Weights of a small mixture-of-experts language model, trained from scratch on English Wikipedia: 23.2M parameters.
Below are experts of layer 4 (counted from 0) of a mixture-of-experts language model. Rows are named router (the router's row for the expert) and show model dimensions 0-255. Each number is 128 + 32 x the weight over its row's rms, rounded and kept within 0 to 255. Numbers have three digits each.
After each expert's rows: "comes before" lists some tokens at least twice as common just after its tokens as in all text. This comes from a sample of Wikipedia text that the model never trained on. Tokens count by the router's weight.

# expert 48
router:152100095137115080122082086164165157191089142123166101131143148106148191094087161170034124146153138127167131136162173088062127138173196128136147115103135155144102170159113121152091146132158153190170084149086106075113150105143122139172134108117078113113063137090136162133137121098143153115174105138139142106112156152115113124137117137116119110089095173135140126117178057114113110143115192087157109114153041162120095152163132129123091129111141132097184075080166130199140164107120142130149133148058139149081120153118155128190135090052146091125093109110126110135117085161162110129137138161164153072183125111099162112123111179142143164113100099082140148134160205175020139152107155093132157116113140087129113134162095124100174200067168166153126072109162154127152112163097100
comes before: "0", "9", "3", "4", "8", "7"

# expert 36
router:181079149118165116180072090161133172182130148142159072108122126148160149130073174161102154116122150144126141100110115115144123111138154183158139117108109180150133109093087130141119147090138107150194088168067106090078124122166138099155157109112072105138082106109119114102191119150125117176134140154166070131136099104123134149106117096112141077086126131100145127088158137109053103143100116105093101124159085185150121146121098105083116094145184145118113090159122166134070119086100091074129104126102081129131114122085137102170164084072139081164089158147090154146091092118165116108160137134147212112217143155150141123128136167144089163156094124112194070113111185099054176131051102108110166108114104077125114158162121153060218181094134180121084081126136136103158125104123109
comes before: ",", " (", " and", "'", "ian", "\""

# expert 46
router:169106160132157174145048143172111157180119112187166076109116145138160134164084146125105103094155119105114134125118135108168155152190135173114092137157119168114116131137093136080136157106151087144155112140085060118137157119132133116140126066148066128121126090120123104101202109139183140214135144150205111126125164123122129145147113093150118105076104127099169155073125167139106138134141096118061142087135136149189088170176121137111168123162175155087116094139138150155101098091153187151125151141091117166109118103086161133172162128110110078158072146117102128132109106147116082061115183138080163110178139156127199078154099167115091117127072134080176088147096227140107129131088100136146147110136115066082175136185133154113234126115163169108173098149131140138156107096122094
comes before: ",", ".", " of", " in", " (", " and"

# expert 2
router:132101169161118085067077144183101123139112148195160090091124099161086149119087123126128162105134110154145101118132193104125128106129156123153146116130129140099096104163146141120091170147126155165214088144091116042123132112106079141110122127096114078128093104160152164109198102102144118206131124121126114153138165132117137179132076126174089088077095148118176137114132127158151136163079091133108166050157077169201099166114115121115161106142188113107132099150132141170065158111146147121169163128123100130153102172118194177230115114047137070131103177100112140120137068148168140110141173120097170087171148170085169096122157129099146125142079161152099077132126185126068156155126148103102171102127111083146098186158120147146165166092171121150158117101162136118150120112099084
comes before: " the", " a", " his", " an", " its", "',"

# expert 57
router:147116165133151077133089162149115204131137134148091100118142078159106130131096131184109168155167143130108119113118174082107194166129134135107141125112094174128149079219103153079121124132131118199212136188124158077152091126103136084170155083137077154120080073072141104121199115109155153132124091111153101130121099097109157158112125072136129122116138126102156152123150107106068107145081123087094126059123083157182134148104173154084133168146155081135136165134137125146082123082102186064164138151061100139099074134095135065187152137101119125175118116091092142095090074103122141101126130097097137104146158143117185099133097171198139130181119128119140097118148185133046145133092109156085115133157147082099134152160151135115185154070122174162137109107147138170130099130107061
comes before: " ", " the", " a", " his", " July", " this"

# expert 4
router:177102139119189109134079128164128163168115149156113083078133138129116126140139160142113138102144130126099112147158142099093122074126133104128136105133116177118131129153147122103113132139128172132148119165145105104160170123130133104200170047152092148152058097141140091071169145137156074180125108092152070176101106108117160176204099091149107122067127152135179148111144116073141169153130127081136168053177092143125102165175170157109156174125147122083189109102167089184063144111151185126119138128102142174131095124118140107159149122127149097150122156116127183113149092136171097112119157134108138117166101143108147131169106138138120204194083114097142073144110255109112140117105109119139134125122119069090145116174120131100255151061137158145120114166140142114165101123110095
comes before: " of", ",", ".", " in", ":", " to"

# expert 41
router:149097133166087152177059115170117148134146132169119098118116087145135129083082163160120187112155142118128119129138135108089138123113164114137116111104104158110139092216112142098153152126132147177224137188113133095107155075087107083162152087177091125149060117120132119098193124101131116158131099145139098119094119123127141191120125093131132123122134147084152136134158187121080108110071112119123178088166073190122145172120171116116148118118145064102119119132179119125074172111154151122130158128066161139134093163108172114245156078111110087140092146100090142111117111141188174143142122121119170056163155167091161077132139153155129123202096154097151080107113169143030117115139114091136149142140077044168111158142118180127178163075115144144141112117151122106133104086107094
comes before: " the", " a", " his", " her", " their", " its"

# expert 37
router:168126150113163130124113103160133142166127140120170070078131141185145118138112140149122156103171122144101167133141125087134171151132151140147130110134109178087155107144151127068149143163117133156140145147131132090123186106142120097189181079105098143135072090120098140089162108124170103163131070135156073145085091119108127146167149104133100100092103125130154113068086152104089148094107144126108159035133051097176114150147166155108167152145144096126117094123176120160095142087154188124107151131093145182117099125131123127187160083112150081117089149124129175094151072146115062112180179120139146098201145152091150147138122145136133146142086101098158055155129211109066118108099142109126150160152098089063150117143108155169255135062144150148118088150131152088186123136113075
comes before: ",", " of", ".", " and", " in", " to"

# expert 26
router:119095129125122162130046141158165165188143161159082084124100099174134146143110163118091137110098169115123181123141148071075173148165146113118186155205100136096130174127100165064136159085157137179182114150116092079098163113158116127133166114141082143099121130145140187103180102133165130179185143140165059123139160109103142175130111086117121116125137148169137060100145122142098091109101120100079122120164069161121125161098129120152124123107150152123154070144130168138117112088105153090176175101094099115155092152116163133192122084103136085159099143112084148076138090119113129128127163155139166130221143116105202104150106174118146167137092097114190099128116220148068147147106167076129136090132090116151115129153112102117194172062108158136108196127133150104161119109099071
comes before: " |", ")", " was", ";", "–", "I"

# expert 19
router:158115140122147113137076132116144107151095146157144079083093124155148134151123123111045159077116119146155159157126131119114180124144184122167138148114113166070099141151120144128145171140087123144126102146120092104145152086123085055126187075125107118136126092138108124081156117165140106215139129082125094105134124118094159174140099140139055077134110128111137103101123165128134111149091101144135148110174075142148101110135208168092122163160193114086137075116164114200135119145129151131123165170104107122135113118137168104157204110161131078140111163088072170093168103125129090072186156093099164105179119145074114091163143162170111139156080152132151100172119220123078151157066143090128201109133116050130117119097083160110222119079137119143176093106131167099156108131179088
comes before: " of", " by", " in", " to", " for", " and"

# expert 23
router:166136129118139134130122148165149133147117102152160082086127146108125151125139183138092134115105128124110140122149135094065191118133133120143176112114095168099153110188170100071149172110124151185148158161135130081129169080080104094177152124155082124170123132113100113092175126090125115138128086114164108124064091123109125191113080114115132079086168169133156089090153179189091144085109136152092149106146071128199149157162113144096121157120171127093100101136176092146114172090174186112148135112073121145131115186081170115188175047109138114157114186100112140097142097150166128085166139141105133070158135141076152104162141168162117179174099111108159075110158174138029114109106124119121157156139115090118133143121082139135247111070123174151151133148130130084158089072093112
comes before: " the", " to", " a", " in", " that", " on"

# expert 55
router:176193154148148100126065144129098164149122143155094122077106125122144126115079172145058164124148146095145117141134110135086155098114172132142131132149117150095111163129128154112109148120111150177172096168104106079127143115145085119177110080106088148132101125094085131086157145109166101205152111110124050127129140136138185160141091131121126119165109136104128086140171095150118076152088085115120133091082113146096119168120165132156113141143173123115115071141107076165074150095097177112159144125081117155116111121090136123183157129095096074141112180096111157096130126164129116104091138128138178123158105185020130129148129159110139191165104143094126023139139255121072151158068094069117147105144163076136156142114152157075195144148152171164092140131149133127121129103156049
comes before: " |", ";", "0", "|", "–", "+"

# expert 3
router:130100117101149134119026132171130164147106109175129071106117119163124138113134155183102132111172142122118167130122165102141176137126182152134175171133119164104121105210079131113196145134119105141196136186121112083147141102113117126180169068148052113137111128125111156114215098096163128156170124159152108145127113102135133168130102121176106082137135156126144159113140140150119106123071122115082123086153107170189143162142146101072184123114199135083155085113159163135066121097191143116126132102085129137094137124145151134197144079099122086175067095084079164143110084113133106118114127144113126075161145196105102072146074158136115130154075114121170054147162163121038130113101128083076141117121106079135127145173135149124156191085102150156148139158181155136116114112111077
comes before: " the", " a", " and", " which", " been", " also"

# expert 6
router:149122176124099115128068136112087152232103136118104075121096059167097134115131142138055155161126142121105121130193130121092122151121135106156180141162096169086091146159132167125123165120170126180211121131152132124133164132101107143155153098133099111117128127097168137097198165095168127145121142121144103184124121114076146155123098067153063111146132115122101070091139127147079127138140109132115094149148094140125169167176150116141141108130106097106131101128090133157117189103115189080187133155091102149168063170125200121184091125105093117200101169107069163123120100138116131145129145157099158082255140141123172117153147172149133177152070152088160105111088176163079167113127104105100178083132082071161152145149139168131182150089143156135159130135144111111143150137089125
comes before: " ", "–", " |", "3", "4", "|"

# expert 15
router:122108125138121126174062109145113173154121157175075055104109146160119138125101159132074147120146122121081134174108131083101153128175170149152096136137103166077107122145107093096103127080175124166171095173133115115088162104145081091182149082113141088148116117119153108117153110159194162184114165122112042159165115106148130159141094141164144088091074140152116111112167091148122146144159127092109159136159063156110146164115152088128158123151101141069095037109136171202098114072141153120197150149129121134109161101124149113150150112077083110153156159134114148146124128160129098063163145129134131125163095157063175128147145167119135169110092137133153098113099255132080107138084097139107142097159107107118105144142081143076222113112103145144160093138096139102132087120077049
comes before: "\n", ")", ":", " career", " League", " /"

# expert 5
router:164075137113131126094045160159110175143170147144124118078142095127103120095095157157086109100175130137080177145118145117131153085129179122157135125131151167148155083160068130064151164100172168160162126173096123090158160094099087102147162073125114116152074100132176080107170128108125134144145101122150121094127098098134174118158107105155114142118101148095157136075095134130108172121133115139125114068132129141099120203161136135094153165122193160160158150183120144186092115077149194128146111117123095194110050128088144106208123118096138095129091164137128197100124073131199148090108091166103131153195104168117194096140120121110121170147103126053146088136101228109123157183088133130156154157101124055088158115129112163106164134106157142150112119167147150140129089134110073
comes before: "0", " of", "==", "9", " ==", "8"